Below are experts of layer 3 (counted from 0) of a mixture-of-experts language model. Rows are named router (the router's row for the expert), gate (a neuron's input weights, with its number), up (a neuron's input weights, with its number) and show model dimensions 0-191. Each number is 50 + 15 x the weight over its row's rms, rounded and kept within 0 to 99.
Before each expert's rows: "mostly gets" lists some tokens that are sent to it at least half of the time. This comes from a sample of Wikipedia text that the model never trained on.

# expert 59
mostly gets: "Dun", "Gil", "Sher", "Jon", "Hann", "Gal"
router:63 51 30 51 45 39 50 40 33 58 35 75 47 14 50 43 42 70 59 50 52 39 52 48 34 48 26 68 27 36 54 20 57 39 88 48 50 77 49 29 40 37 29 44 41 63 54 48 44 50 63 35 64 43 54 61 29 26 27 55 44 45 72 71 59 46 79 72 62 49 82 76 54 64 47 64 25 23 70 51 80 71 50 39 42 51 44 63 46 66 51 63 56 28 38 43 66 61 51 33 36 66 38 53 65 46 43 46 63 51 37 28 59 66 66 54 65 67 25 63 51 57 76 72 55 52 44 41 38 49 50 33 64 49 36 62 61 66 72 41 34 56 37 30 50 41 16 56 64 63 17 55 67 42 20 30 60 46 61 76 67 40 56 36 47 30 43 36 49 55 53 56 53 70 46 47 29 68 19 59 43 53 41 42 54 61 45 41 60 51 59 64
gate0:63 17 78 65 62 32 54 61 42 50 45 36 51 29 67 43 44 79 47 65 39 71 51 61 27 47 55 25 55 46 46 39 51 54 42 59 74 55 49 49 64 56 12 46 63 52 28 47 49 36 62 66 62 21 64 34 34 71 54 29 16 57 66 62 58 05 73 53 44 49 49 80 71 29 39 67 39 39 40 21 48 60 49 63 50 44 50 55 49 19 69 71 73 32 66 35 74 39 37 27 61 56 70 69 56 30 36 33 52 64 38 42 71 54 30 37 69 55 41 48 54 49 47 50 51 60 65 56 48 37 45 54 43 59 68 34 54 80 35 54 37 62 53 74 60 40 70 46 60 60 23 32 33 26 44 41 35 45 35 35 18 40 34 42 47 59 60 31 61 54 25 66 35 29 75 36 69 67 54 34 94 46 55 24 33 56 55 54 66 61 51 42
up0:43 62 53 63 52 27 35 31 47 68 73 58 66 73 52 59 42 48 20 50 30 77 47 40 48 29 47 57 44 72 51 30 41 23 47 44 55 30 67 43 41 59 61 42 33 62 50 70 31 51 52 63 27 27 00 72 56 38 66 48 63 31 48 63 55 47 38 38 46 64 38 53 31 47 25 36 50 50 49 40 60 67 63 56 51 54 63 72 59 43 28 74 48 48 75 59 50 78 38 21 47 63 52 48 57 69 81 70 36 57 46 59 30 62 46 43 67 50 67 17 45 29 80 30 44 67 60 47 57 46 61 65 56 52 46 45 55 59 61 36 50 32 82 51 47 27 43 64 41 41 45 38 41 41 48 69 55 48 55 55 75 39 85 61 52 35 27 54 31 45 61 62 46 58 52 41 65 44 39 80 31 45 64 46 24 35 45 47 65 58 53 64

# expert 8
mostly gets: "located ", "caused ", "followed ", "been ", "consists ", "were "
router:29 45 43 50 46 47 45 64 40 34 36 67 50 29 50 43 15 72 75 54 49 66 48 58 54 59 54 64 59 33 51 42 23 52 58 70 72 64 52 25 44 31 41 24 41 34 45 47 54 75 63 58 36 45 65 47 51 48 12 48 39 60 59 69 48 52 47 61 51 62 71 71 66 76 43 68 44 39 64 62 60 52 83 67 46 64 59 47 59 63 27 65 42 34 31 32 69 54 66 51 30 70 45 37 67 76 42 64 64 29 45 35 61 54 48 38 55 67 31 65 28 43 28 61 44 57 34 29 33 73 48 28 56 61 46 67 53 46 62 31 27 56 24 31 40 39 46 55 50 48 49 52 68 21 24 32 67 52 46 61 45 40 62 38 61 40 56 41 59 55 39 60 59 59 82 64 15 69 39 63 44 35 26 49 41 39 21 57 78 48 78 31
gate0:48 50 59 55 56 26 62 65 71 66 38 50 37 30 30 44 58 70 67 52 22 31 50 30 54 62 52 41 59 63 27 61 20 42 65 56 56 56 65 39 49 55 25 37 54 89 56 42 59 50 61 59 29 34 53 55 85 41 20 42 75 52 61 99 61 80 44 49 51 58 44 62 93 38 78 42 53 47 49 35 27 63 34 52 65 56 79 48 52 56 47 67 33 39 46 38 60 38 68 61 46 82 47 29 41 42 54 45 56 62 60 56 49 48 51 66 50 31 52 54 61 62 51 47 51 54 39 48 49 55 41 63 60 70 58 46 30 65 46 59 48 38 23 59 51 45 30 41 52 18 38 60 48 46 30 58 44 25 43 56 42 32 56 71 47 29 68 38 55 25 62 54 78 41 56 61 32 79 60 81 69 40 55 59 52 38 58 38 71 38 70 47
up0:44 32 46 53 29 42 56 53 33 13 38 51 70 24 48 46 64 42 45 55 61 34 55 31 68 48 43 53 55 63 62 80 53 39 61 33 55 34 55 48 24 53 35 31 38 35 66 61 75 36 61 57 57 43 52 65 38 25 74 18 67 45 42 68 44 48 52 31 23 68 31 46 41 28 45 57 68 36 66 41 52 52 49 41 54 42 45 53 57 32 58 48 45 81 43 57 65 59 62 57 66 70 59 61 41 49 51 23 38 61 49 61 52 21 45 35 45 54 50 46 72 62 59 46 48 72 88 54 57 36 57 49 63 84 40 47 37 66 61 57 66 37 55 60 90 51 44 37 35 54 59 51 50 66 60 75 46 54 50 56 39 18 49 56 39 26 17 42 73 49 38 57 20 56 44 42 50 49 46 54 65 59 27 41 50 43 33 63 59 50 62 47

# expert 19
mostly gets: "Released", "Born", "Died", "Occupations", "%", "\": "
router:47 44 28 62 37 43 52 43 45 40 38 66 42 27 26 67 34 60 74 42 45 49 59 27 37 38 56 68 43 36 60 38 49 47 75 73 67 62 51 51 42 40 47 51 46 56 50 46 29 57 57 44 38 22 43 44 41 37 16 57 42 64 79 85 49 54 63 70 48 37 79 53 43 62 56 60 38 29 44 69 67 55 80 62 44 70 47 48 38 69 40 70 68 28 44 52 61 76 60 47 45 68 27 34 79 54 26 44 61 36 49 37 49 56 36 51 59 83 25 80 39 40 41 84 53 38 59 43 32 36 52 34 69 49 29 59 48 65 58 40 50 44 39 33 36 51 41 47 61 59 42 56 57 30 19 47 34 60 37 66 54 45 63 37 62 26 37 37 57 54 39 45 46 54 56 30 38 34 37 64 68 83 26 23 60 77 44 38 56 54 70 38
gate0:52 62 49 25 53 61 60 52 51 47 58 94 57 35 17 38 23 75 42 48 50 49 32 45 56 22 48 60 35 44 54 49 29 38 49 77 29 43 51 65 49 60 39 53 47 66 77 42 71 43 55 28 82 42 41 52 61 45 42 55 42 46 35 31 48 49 39 33 80 46 42 47 70 61 63 46 38 60 46 62 61 38 50 76 45 78 76 64 62 34 28 27 61 31 30 47 31 60 64 70 52 61 49 35 53 66 46 43 66 47 26 59 31 54 37 44 42 55 60 52 57 31 48 79 57 46 45 33 54 33 41 30 51 54 59 62 45 68 49 66 68 43 67 46 45 67 32 54 50 56 59 95 51 40 47 75 41 62 23 62 51 68 47 36 54 32 65 56 59 37 48 39 60 60 38 44 38 27 58 32 62 48 55 58 72 26 57 62 59 59 51 39
up0:63 30 47 52 60 36 48 67 34 46 54 28 70 34 47 49 30 57 34 50 52 65 76 64 29 50 57 43 54 52 77 62 52 63 61 32 54 32 73 55 38 59 71 50 64 65 42 46 49 49 75 58 07 64 73 62 55 33 56 72 26 64 62 24 76 67 29 56 40 46 58 58 53 64 41 71 52 28 46 43 75 47 54 57 63 32 67 42 36 45 61 85 51 53 35 52 64 72 56 38 22 24 80 32 44 36 71 43 69 68 55 36 36 40 45 58 57 51 44 15 49 39 30 49 44 38 63 53 53 45 71 52 32 40 51 67 48 43 37 74 35 66 32 27 63 72 34 64 37 41 41 18 49 70 64 61 70 33 45 32 31 57 63 71 46 47 70 64 65 62 48 59 40 47 42 49 43 50 68 30 06 59 54 65 38 28 49 57 50 53 34 40

# expert 33
mostly gets: "Act ", "Aug ", "–", "Act", "aged ", "† "
router:37 52 27 78 46 49 32 48 30 60 29 61 51 32 25 53 39 48 78 53 58 65 50 26 17 50 67 61 44 48 56 32 34 51 57 53 83 64 53 54 22 29 46 21 47 30 45 66 56 57 56 39 43 26 56 48 51 45 11 60 42 59 66 66 29 53 44 71 40 17 80 58 28 67 25 58 53 27 64 58 68 31 72 62 51 68 65 52 36 55 37 65 66 34 50 58 67 52 60 51 45 60 56 50 74 47 43 43 80 40 63 26 43 55 60 50 62 85 40 53 20 62 36 75 44 63 69 62 41 46 49 50 64 67 21 58 58 68 73 39 32 43 41 36 44 60 14 67 61 63 37 49 71 40 36 41 35 44 56 53 47 25 56 33 72 28 36 23 63 51 42 79 71 64 51 31 32 37 34 55 56 58 35 41 52 75 44 34 52 53 68 55
gate0:53 46 44 24 54 48 56 65 49 43 55 46 64 75 51 70 32 43 72 68 49 39 48 55 51 47 61 46 54 65 51 38 58 54 74 31 79 70 31 41 29 63 66 54 63 38 44 64 29 15 64 50 61 63 25 38 41 39 40 53 58 60 42 62 44 49 35 86 35 45 47 43 60 45 32 65 49 57 65 69 67 52 71 26 34 37 61 73 56 50 42 57 57 45 45 76 46 48 31 52 61 48 56 30 50 57 56 51 43 45 50 74 23 53 37 73 34 59 42 37 32 66 52 58 35 45 46 40 38 45 30 54 64 56 50 71 63 71 60 44 50 41 41 38 60 54 35 41 42 49 43 59 41 63 35 88 47 46 49 37 32 54 55 43 53 69 49 08 33 59 77 46 61 48 70 50 52 54 54 27 60 72 60 31 44 73 69 33 56 71 72 64
up0:43 68 51 64 50 36 59 43 68 71 57 51 37 60 29 64 58 40 57 52 16 50 47 43 70 65 40 38 58 52 57 50 40 53 54 45 65 53 75 58 67 53 52 18 53 54 57 40 65 49 55 32 28 44 57 48 52 43 61 50 29 74 55 25 49 62 33 58 21 62 51 34 59 52 42 81 60 49 34 58 70 53 41 62 44 54 53 36 33 42 61 42 67 48 38 52 31 48 37 70 53 47 42 30 21 53 62 66 43 51 63 55 42 77 61 55 00 56 41 47 40 54 57 53 57 47 66 70 64 48 61 40 40 70 63 66 45 73 15 74 43 35 37 49 63 24 58 50 72 66 35 61 40 43 35 44 23 42 22 24 37 43 18 67 60 39 62 18 20 67 38 57 48 78 45 65 69 47 17 24 48 41 49 40 67 26 65 35 51 85 66 44

# expert 61
mostly gets: "Kar", "Ak", "Har", "Ar", "Bar", "Kir"
router:39 36 26 50 43 44 51 55 48 36 43 83 43 22 31 45 40 66 64 47 58 47 66 40 32 43 34 56 33 31 56 34 54 51 79 42 55 68 72 66 36 35 37 43 71 43 47 50 59 62 67 24 59 30 64 50 37 57 34 51 46 48 57 73 38 52 59 76 50 49 61 76 48 64 28 76 40 36 72 60 85 55 50 64 57 64 56 57 41 68 49 58 45 36 30 39 52 57 68 42 30 63 34 50 71 61 35 46 62 58 51 31 66 77 60 56 61 57 22 68 41 60 63 71 60 61 50 30 26 67 34 33 58 30 36 61 53 71 95 46 27 76 29 40 38 57 19 42 60 55 38 51 59 49 36 45 75 65 73 49 59 39 45 19 37 18 50 44 56 73 43 61 55 68 59 45 33 69 23 65 57 42 41 50 53 62 47 51 44 45 59 44
gate0:41 10 39 51 25 56 55 53 41 52 54 55 63 40 40 29 45 67 50 44 48 43 39 62 47 52 37 41 39 66 38 55 71 30 46 35 52 67 45 34 33 36 47 40 49 34 48 56 57 49 89 52 36 55 38 76 56 85 51 60 48 43 60 71 48 58 57 52 43 66 67 46 33 68 48 72 48 47 66 37 30 58 29 48 36 34 58 52 18 62 65 61 42 50 49 53 49 56 46 41 62 33 49 33 53 58 59 81 55 23 40 32 53 79 58 76 45 38 62 46 55 47 64 43 32 65 50 33 30 39 34 40 56 50 43 53 64 64 48 60 37 69 40 78 35 49 45 32 42 61 61 86 51 74 66 58 57 30 55 65 57 55 75 76 64 26 32 77 43 49 53 74 24 51 41 81 41 31 53 62 33 66 22 24 49 76 37 57 38 83 69 68
up0:64 58 27 55 55 39 43 77 67 53 61 60 37 58 44 74 35 36 52 57 40 67 76 50 71 58 33 34 14 40 26 53 58 33 31 56 52 79 76 45 42 14 30 69 38 61 46 43 77 46 38 38 75 66 74 47 41 48 46 53 42 33 79 52 93 49 49 50 27 73 46 59 74 17 70 45 53 50 90 58 27 79 28 28 38 57 51 27 67 53 27 56 42 53 72 53 81 56 32 62 53 50 56 72 51 33 68 50 29 51 57 66 35 59 57 63 47 69 42 64 50 46 53 50 50 58 24 62 30 62 38 61 63 51 34 40 67 39 43 26 30 53 41 43 49 07 46 29 57 44 63 69 68 32 42 56 52 20 68 75 57 53 73 45 39 47 65 53 48 58 56 42 37 29 61 44 44 64 35 42 42 59 65 78 76 35 54 70 54 59 64 33

# expert 45
mostly gets: "====", "===", "also", "See ", "Career", ")==="
router:57 46 41 64 30 57 44 47 37 45 21 59 46 20 63 30 25 55 68 37 36 53 61 25 21 67 39 73 46 38 29 42 46 66 72 74 59 83 52 49 19 23 48 39 52 33 36 54 40 79 72 40 55 46 54 54 53 43 29 62 45 43 69 82 46 35 34 58 56 15 58 63 46 61 31 63 39 52 74 62 74 42 71 53 31 42 50 69 33 58 52 65 55 15 43 27 73 48 67 27 37 47 46 43 81 69 38 60 59 22 48 47 61 52 40 65 65 74 38 72 50 45 33 76 47 58 38 37 27 50 51 38 62 63 41 62 52 65 78 22 52 57 30 54 59 36 48 56 54 51 54 49 51 51 35 51 56 35 60 73 64 33 56 39 70 32 50 29 62 46 39 61 53 59 66 61 26 55 28 42 61 59 44 40 49 48 35 41 58 46 68 48
gate0:42 20 58 54 34 52 38 31 41 62 38 67 41 45 67 31 24 60 47 42 46 49 59 52 48 39 58 39 60 36 24 45 38 40 28 40 60 57 71 59 46 38 23 55 31 24 67 50 62 48 72 77 50 45 72 47 65 66 52 44 56 49 37 77 67 41 48 34 70 28 63 63 67 76 43 42 47 13 41 46 83 33 50 39 46 45 84 55 45 57 32 49 55 67 53 62 28 43 31 62 77 35 58 38 49 48 40 26 25 55 63 44 50 84 62 87 72 55 52 36 20 74 51 52 55 71 48 54 66 45 64 39 44 50 33 57 83 54 36 54 43 49 57 39 30 77 53 34 55 40 38 43 58 41 44 38 60 53 49 64 42 46 48 18 57 33 54 41 59 42 54 47 53 48 41 64 46 63 52 46 36 59 53 41 44 70 55 58 24 55 57 33
up0:53 38 61 57 53 68 43 38 61 58 47 53 33 55 43 36 22 39 62 54 61 31 49 44 51 43 57 78 74 61 69 72 50 28 34 47 45 30 22 52 74 38 69 76 47 44 62 48 66 40 81 56 25 42 31 43 68 54 56 68 30 51 57 33 51 53 57 52 48 64 71 44 47 52 46 33 58 37 34 58 97 47 68 25 59 75 55 32 63 50 43 57 57 32 57 53 45 58 57 71 61 56 42 51 32 56 52 93 37 43 43 37 37 44 70 37 17 54 58 43 54 28 48 41 55 40 38 64 53 55 65 26 51 49 67 57 70 52 53 30 66 69 56 56 32 54 57 25 70 80 57 73 56 43 47 43 65 52 44 57 83 46 40 46 45 73 48 40 25 62 55 40 55 61 71 57 49 56 17 46 55 19 45 68 13 67 67 69 49 44 60 37

# expert 44
mostly gets: "During ", "After ", "during ", "after ", "throughout ", "between "
router:35 58 46 66 18 53 43 52 32 44 35 74 55 40 30 36 34 54 83 35 49 76 41 42 55 45 69 72 70 40 44 50 46 54 44 76 50 72 45 33 20 29 61 21 57 42 63 73 52 55 70 37 35 23 63 39 33 40 29 34 54 58 55 61 37 39 53 79 44 54 65 73 60 62 40 73 40 30 59 63 70 39 64 55 37 59 55 46 41 70 48 40 41 30 49 38 70 63 65 29 36 77 72 38 62 60 61 36 64 33 40 27 36 52 56 33 48 63 31 58 09 57 59 62 64 73 55 52 18 77 37 46 79 54 37 58 59 49 64 20 59 69 46 38 66 45 26 55 70 45 33 51 71 31 38 33 50 52 51 62 64 23 54 29 56 26 40 53 55 49 23 58 55 40 55 49 37 55 34 62 59 39 36 40 44 58 40 52 51 46 60 39
gate0:57 65 66 58 60 74 70 39 47 58 83 41 78 81 55 83 68 56 56 49 56 53 60 34 59 35 48 65 20 61 23 32 63 64 39 44 61 46 56 44 46 47 88 41 39 68 57 65 38 48 47 42 49 62 28 35 36 66 38 60 23 61 03 28 45 80 33 40 46 40 53 43 39 36 42 46 57 30 72 34 77 50 56 35 77 42 40 38 49 30 57 73 63 55 50 31 30 70 53 51 76 30 58 67 53 64 45 47 49 32 37 42 61 56 69 29 60 30 41 81 15 30 51 67 44 59 45 49 48 52 38 46 44 54 55 54 57 77 64 51 79 69 40 40 46 37 60 44 50 10 06 52 14 67 21 49 25 41 15 53 65 50 71 57 47 61 44 51 47 47 38 78 42 44 20 61 67 53 48 70 83 28 47 32 51 41 35 58 49 50 54 34
up0:53 26 29 58 57 54 59 75 52 47 41 35 57 35 46 57 39 26 40 64 38 50 74 52 47 46 61 41 30 56 56 59 69 22 29 47 56 54 49 34 40 65 55 63 36 54 32 36 76 55 33 52 32 48 43 57 46 57 42 54 19 38 62 77 37 47 45 64 59 61 32 65 17 43 57 63 32 72 52 40 49 31 36 29 50 20 62 75 52 83 22 48 48 52 58 42 19 34 47 44 24 43 33 48 54 45 42 42 51 30 60 52 61 47 39 44 48 39 67 74 75 94 64 45 49 46 60 54 17 44 61 71 40 64 36 83 48 40 52 69 50 67 59 40 52 23 34 50 51 88 54 56 76 31 62 38 45 26 49 17 31 43 47 45 53 81 44 56 09 52 75 51 56 83 63 42 47 52 45 44 19 41 38 45 43 37 57 17 28 74 63 92

# expert 37
mostly gets: "during ", "During ", "In ", "On ", "After ", "including "
router:27 45 32 62 13 45 54 53 35 47 21 63 57 43 47 55 31 46 83 38 45 60 48 39 41 52 43 58 68 53 50 37 54 57 68 82 39 65 43 22 19 44 33 29 40 34 62 73 60 63 62 45 42 39 65 31 44 36 40 38 41 49 58 65 50 39 44 74 45 59 52 68 57 55 40 67 38 31 59 65 50 55 65 56 47 56 49 54 44 81 43 49 53 40 41 35 58 62 59 30 40 63 72 40 66 72 48 32 72 32 48 40 48 65 58 42 52 64 34 66 17 51 55 55 56 67 46 46 16 75 40 46 67 51 56 54 55 55 63 11 56 63 43 47 76 53 16 60 65 54 28 48 79 66 47 31 61 57 46 59 48 30 43 24 61 26 58 42 53 39 33 60 53 51 63 39 44 52 36 81 57 30 38 52 36 47 48 46 49 42 67 41
gate0:53 62 49 59 32 53 44 53 68 44 59 32 49 47 57 51 45 16 43 32 67 67 63 45 38 26 57 48 32 53 66 30 83 81 27 68 41 47 38 25 60 73 61 34 51 43 45 37 51 64 48 41 32 22 37 54 65 31 28 52 21 45 52 71 40 52 69 56 74 43 47 58 60 13 39 38 64 60 45 73 47 81 63 58 43 52 39 68 55 69 60 51 53 49 50 60 23 41 44 79 34 74 54 55 24 66 54 40 69 42 56 54 55 37 45 17 54 51 40 66 69 70 59 28 54 85 40 67 80 38 64 57 43 31 48 76 57 65 36 64 47 49 59 66 68 40 67 34 70 61 55 64 58 47 58 54 32 71 41 63 19 77 78 59 31 21 39 59 68 46 68 55 56 49 69 56 37 71 52 59 35 62 60 33 53 43 54 30 46 23 70 44
up0:40 67 37 48 25 54 39 67 54 30 42 60 58 56 64 47 50 45 50 56 59 60 57 20 30 73 61 37 42 51 23 48 40 36 34 60 65 67 46 39 31 61 54 51 40 45 90 43 71 39 51 54 37 77 46 23 39 37 46 70 38 87 65 53 54 30 50 29 48 62 64 58 59 55 45 50 64 78 36 57 31 47 74 68 67 51 06 85 56 72 60 52 64 53 46 36 69 63 73 60 57 18 44 17 40 37 26 63 35 56 67 66 30 68 47 89 55 51 32 36 61 44 61 50 75 56 60 57 35 76 35 31 66 63 36 53 31 43 50 38 53 45 56 86 51 60 68 56 60 57 36 32 36 57 35 52 61 47 43 56 22 51 18 30 51 54 72 37 66 69 66 53 35 20 50 85 59 47 50 69 58 36 35 46 61 49 57 47 65 31 11 78

# expert 23
mostly gets: "Gu", "San ", "Di", "Ma", "Sa", "Mo"
router:64 66 20 53 39 59 62 44 28 46 50 66 44 25 50 33 37 69 60 51 41 37 35 55 23 44 38 53 32 35 50 40 54 30 94 47 52 62 58 43 34 46 23 54 47 49 47 42 35 62 51 43 52 40 79 41 52 27 28 67 46 36 60 79 45 31 71 58 45 47 74 78 45 56 37 72 51 40 52 68 69 57 68 33 28 77 42 52 58 60 29 61 58 37 33 43 54 63 36 22 23 75 43 48 68 60 48 36 59 42 17 37 70 60 72 57 70 68 18 76 44 54 51 60 41 63 66 29 38 68 42 41 53 55 29 55 42 66 80 49 40 61 28 45 47 50 32 65 42 68 24 43 66 37 44 46 61 54 54 81 46 50 62 39 47 16 37 28 60 78 57 69 43 65 60 47 42 52 34 88 54 42 43 55 78 56 46 47 50 51 77 61
gate0:35 70 31 53 60 33 57 28 46 49 61 38 42 57 54 62 51 57 35 40 43 34 54 40 27 64 84 42 31 41 68 38 61 54 69 32 51 64 49 49 36 32 68 80 48 38 28 45 32 59 30 73 43 68 62 36 55 55 11 46 52 51 72 60 34 35 36 56 67 27 55 47 47 28 46 54 30 68 69 62 58 41 61 51 45 61 41 33 52 36 45 64 50 46 47 81 41 47 59 58 31 46 71 45 66 53 80 24 19 68 30 65 43 60 39 63 51 67 44 47 47 39 64 38 89 62 41 49 37 44 60 36 64 46 91 58 64 62 22 42 44 26 38 62 62 60 58 58 69 64 31 48 96 33 37 49 35 44 76 68 34 82 64 53 56 51 41 42 48 54 36 57 48 33 53 36 70 58 61 45 55 41 79 49 58 36 59 51 31 38 74 34
up0:47 24 68 55 68 52 46 39 35 61 45 41 46 34 68 46 76 20 39 60 59 48 74 50 61 42 49 61 46 48 54 46 64 54 27 80 28 51 46 51 50 27 62 43 48 57 70 71 60 28 29 30 74 26 58 67 58 41 29 45 61 48 32 79 69 39 67 57 64 53 54 49 55 56 56 68 42 45 49 65 70 37 08 43 54 62 43 60 71 30 41 69 48 42 44 48 69 44 41 56 38 53 26 62 65 61 70 41 53 80 55 38 99 33 47 45 56 70 63 76 38 52 54 54 42 54 45 39 40 15 13 60 43 77 34 49 60 46 38 44 42 30 32 56 53 27 37 60 34 45 32 61 61 60 46 35 18 39 45 51 44 51 35 65 49 48 51 25 42 54 64 52 35 44 42 63 39 64 45 38 11 64 24 21 41 45 41 42 53 50 60 39

# expert 4
mostly gets: "April ", "May ", "July ", "late ", "On ", "August "
router:55 57 35 58 29 59 46 61 37 35 44 74 45 32 32 57 36 25 67 46 48 71 40 45 52 62 54 53 67 54 55 56 29 51 70 61 49 67 57 43 33 40 61 25 49 40 56 65 48 42 58 50 58 08 55 31 32 27 33 44 53 63 46 76 35 26 50 72 65 39 73 77 48 55 15 60 37 46 55 65 58 33 54 73 40 61 40 62 38 58 54 35 58 27 56 44 49 60 51 20 29 66 56 38 75 65 48 54 54 38 59 38 46 62 54 55 55 77 36 62 30 41 60 65 43 46 48 42 30 46 54 34 50 68 28 75 30 64 95 11 51 59 40 16 60 29 38 60 79 65 34 57 54 43 41 37 45 60 51 40 51 33 55 42 62 30 42 31 55 54 60 84 51 53 58 41 40 90 39 60 52 61 43 38 59 34 46 58 50 35 67 52
gate0:36 51 61 63 45 57 45 41 39 38 55 51 24 47 63 34 75 31 58 32 52 37 38 32 66 58 53 27 49 23 51 51 51 22 59 42 55 43 40 54 16 48 23 64 59 51 47 71 61 35 47 40 49 53 63 58 56 39 38 34 61 36 27 53 50 49 37 51 31 32 70 45 23 68 29 55 50 44 38 53 53 20 60 50 43 47 70 67 50 87 45 42 43 48 67 77 35 46 56 35 35 66 65 44 51 42 75 47 30 30 53 47 34 29 68 73 82 34 51 78 58 43 41 38 50 55 49 44 39 72 27 53 50 46 37 27 45 31 55 41 33 47 55 33 22 42 36 51 42 51 50 42 67 30 42 71 49 37 47 50 62 30 52 58 55 54 53 23 56 39 72 84 45 18 56 67 78 56 62 58 34 47 38 51 71 32 40 67 36 58 52 56
up0:46 42 25 51 50 69 52 70 37 28 35 30 55 59 61 33 60 71 83 57 55 44 36 28 47 56 49 70 57 73 33 37 16 45 47 44 81 17 47 76 48 55 26 44 48 53 56 36 36 47 33 52 54 61 28 49 62 50 41 52 37 38 38 42 28 71 27 39 32 54 73 35 50 47 43 45 48 28 56 60 42 59 48 61 74 61 56 26 45 47 51 35 40 46 86 30 90 31 30 59 33 44 50 82 32 45 36 49 59 51 55 52 68 52 52 54 82 35 63 34 39 29 36 70 48 40 32 79 55 69 22 21 84 51 52 59 58 63 66 39 49 62 44 22 59 59 33 53 54 70 40 74 65 57 41 50 71 60 34 44 98 41 36 37 41 62 46 58 59 48 71 62 71 19 47 54 45 34 53 44 37 50 46 71 56 60 64 58 61 55 41 53

# expert 27
mostly gets: "believed ", "evidence ", "stated ", "There ", "says ", "there "
router:45 37 33 78 56 24 56 70 43 34 31 61 39 32 49 50 10 65 76 34 57 72 54 50 28 45 47 78 57 32 35 32 22 47 57 45 63 69 45 56 31 35 52 25 31 40 42 47 59 53 67 53 36 35 40 37 36 56 29 47 35 54 72 45 44 40 77 69 42 36 62 76 58 73 39 68 24 47 50 74 73 57 62 38 31 64 46 62 56 88 55 56 43 19 30 28 79 32 58 50 35 65 60 53 63 80 40 53 54 23 62 20 45 50 41 66 46 72 39 58 21 37 55 60 55 79 49 45 47 68 36 53 67 62 37 67 87 54 59 22 43 67 45 43 48 37 35 56 61 39 38 64 70 51 36 38 53 17 42 69 25 40 57 46 68 25 40 32 50 44 39 71 66 39 65 63 27 42 21 74 61 67 39 38 34 67 58 45 59 34 70 61
gate0:66 33 46 32 69 47 49 43 61 32 52 31 46 37 51 59 34 85 58 34 59 42 23 49 34 38 53 73 88 52 45 54 60 67 67 80 48 38 24 48 40 55 65 44 54 83 42 41 46 54 70 76 48 48 32 58 56 59 43 32 58 38 65 44 64 61 36 42 42 50 55 34 60 46 71 23 50 37 60 52 67 63 33 76 41 66 29 30 59 42 48 72 41 34 52 34 42 29 42 40 68 51 82 41 64 48 62 46 65 48 48 43 55 59 21 34 55 84 29 15 47 19 58 56 42 45 68 40 57 58 51 31 55 40 37 46 53 37 45 44 48 54 40 49 52 43 48 38 58 28 49 36 37 56 33 47 72 60 56 57 58 27 59 55 32 70 47 55 67 65 40 57 44 38 72 78 36 57 52 62 56 24 66 62 64 76 72 51 35 48 60 44
up0:35 67 52 55 28 45 53 34 48 49 41 84 48 44 50 64 46 00 55 71 50 44 39 54 37 30 49 62 45 72 60 50 60 43 32 57 78 69 67 46 41 51 40 32 61 39 40 34 52 45 46 47 26 59 64 50 41 30 42 72 53 71 41 69 23 43 70 45 68 58 51 57 92 61 43 62 49 57 23 43 57 55 28 60 50 51 48 46 65 76 32 59 43 63 61 52 35 22 56 65 48 34 57 57 50 60 53 21 54 39 64 57 42 51 57 66 73 17 51 40 61 61 24 37 39 58 54 52 46 36 54 78 43 34 61 69 49 52 00 33 45 36 47 42 53 41 30 60 36 66 50 36 59 43 47 51 43 55 47 49 48 63 63 57 27 34 61 36 85 41 66 35 35 37 62 74 57 67 47 65 75 53 52 66 58 37 41 65 41 59 38 60

# expert 14
mostly gets: "million ", "00 ", "000 ", "km ", "miles ", "cm "
router:26 72 33 59 36 38 62 66 46 46 16 63 61 21 41 61 47 59 70 47 56 73 50 33 36 77 70 69 59 32 33 48 38 25 74 69 63 57 68 32 28 35 65 34 40 40 47 79 51 54 55 51 44 47 51 41 37 31 44 44 39 71 48 53 30 39 48 55 51 29 81 72 54 76 35 56 39 40 63 51 45 54 72 69 45 74 66 47 64 67 50 48 87 36 62 38 70 65 79 53 48 51 43 41 69 74 35 45 57 31 42 23 65 60 36 40 46 62 37 61 36 55 51 63 39 36 44 35 19 49 30 37 54 54 35 71 66 54 72 16 33 73 34 39 52 39 45 53 70 59 38 56 68 57 24 42 53 47 54 60 40 18 59 31 50 16 52 55 58 35 39 58 47 48 62 49 32 44 40 60 52 58 39 38 66 62 59 42 47 45 51 32
gate0:52 69 26 36 68 56 66 60 65 53 37 50 21 72 42 88 26 19 55 49 56 70 37 60 71 53 64 31 34 59 56 45 53 38 58 73 51 50 44 25 59 44 59 50 52 43 23 50 67 68 61 69 52 47 41 64 43 53 59 38 64 50 40 46 39 47 41 61 55 65 64 72 68 50 69 59 80 53 69 29 12 60 14 29 56 36 28 59 64 62 58 68 70 60 73 28 58 40 48 50 68 45 42 49 71 42 36 49 44 67 37 45 37 47 41 56 22 42 09 43 37 67 27 34 55 63 57 85 19 49 29 35 57 65 51 58 42 48 65 41 65 79 42 63 67 21 35 44 48 17 56 32 12 36 52 45 68 34 36 42 12 59 58 62 63 84 43 77 55 54 76 46 48 36 55 57 39 58 18 74 36 58 45 53 59 42 66 51 24 55 22 64
up0:28 51 68 74 43 63 48 57 61 57 68 32 40 32 50 62 31 28 63 19 63 41 75 47 37 66 51 31 29 78 45 59 32 63 53 60 41 55 67 53 45 46 56 46 40 65 48 44 34 59 50 35 49 34 17 22 58 43 48 71 50 58 49 37 61 58 57 46 53 63 30 57 40 46 34 56 64 66 47 68 27 85 38 49 53 53 48 51 53 34 56 39 86 22 39 65 55 54 62 43 47 47 05 02 74 40 62 30 74 28 43 13 43 46 77 41 42 54 24 64 60 63 56 40 55 67 58 72 58 61 49 67 56 56 41 58 41 22 36 25 50 39 51 57 40 55 77 63 40 44 54 52 46 67 41 54 33 69 61 44 26 46 43 42 73 51 38 29 35 58 68 44 50 81 59 45 31 21 48 47 61 17 70 56 26 73 67 58 33 75 44 62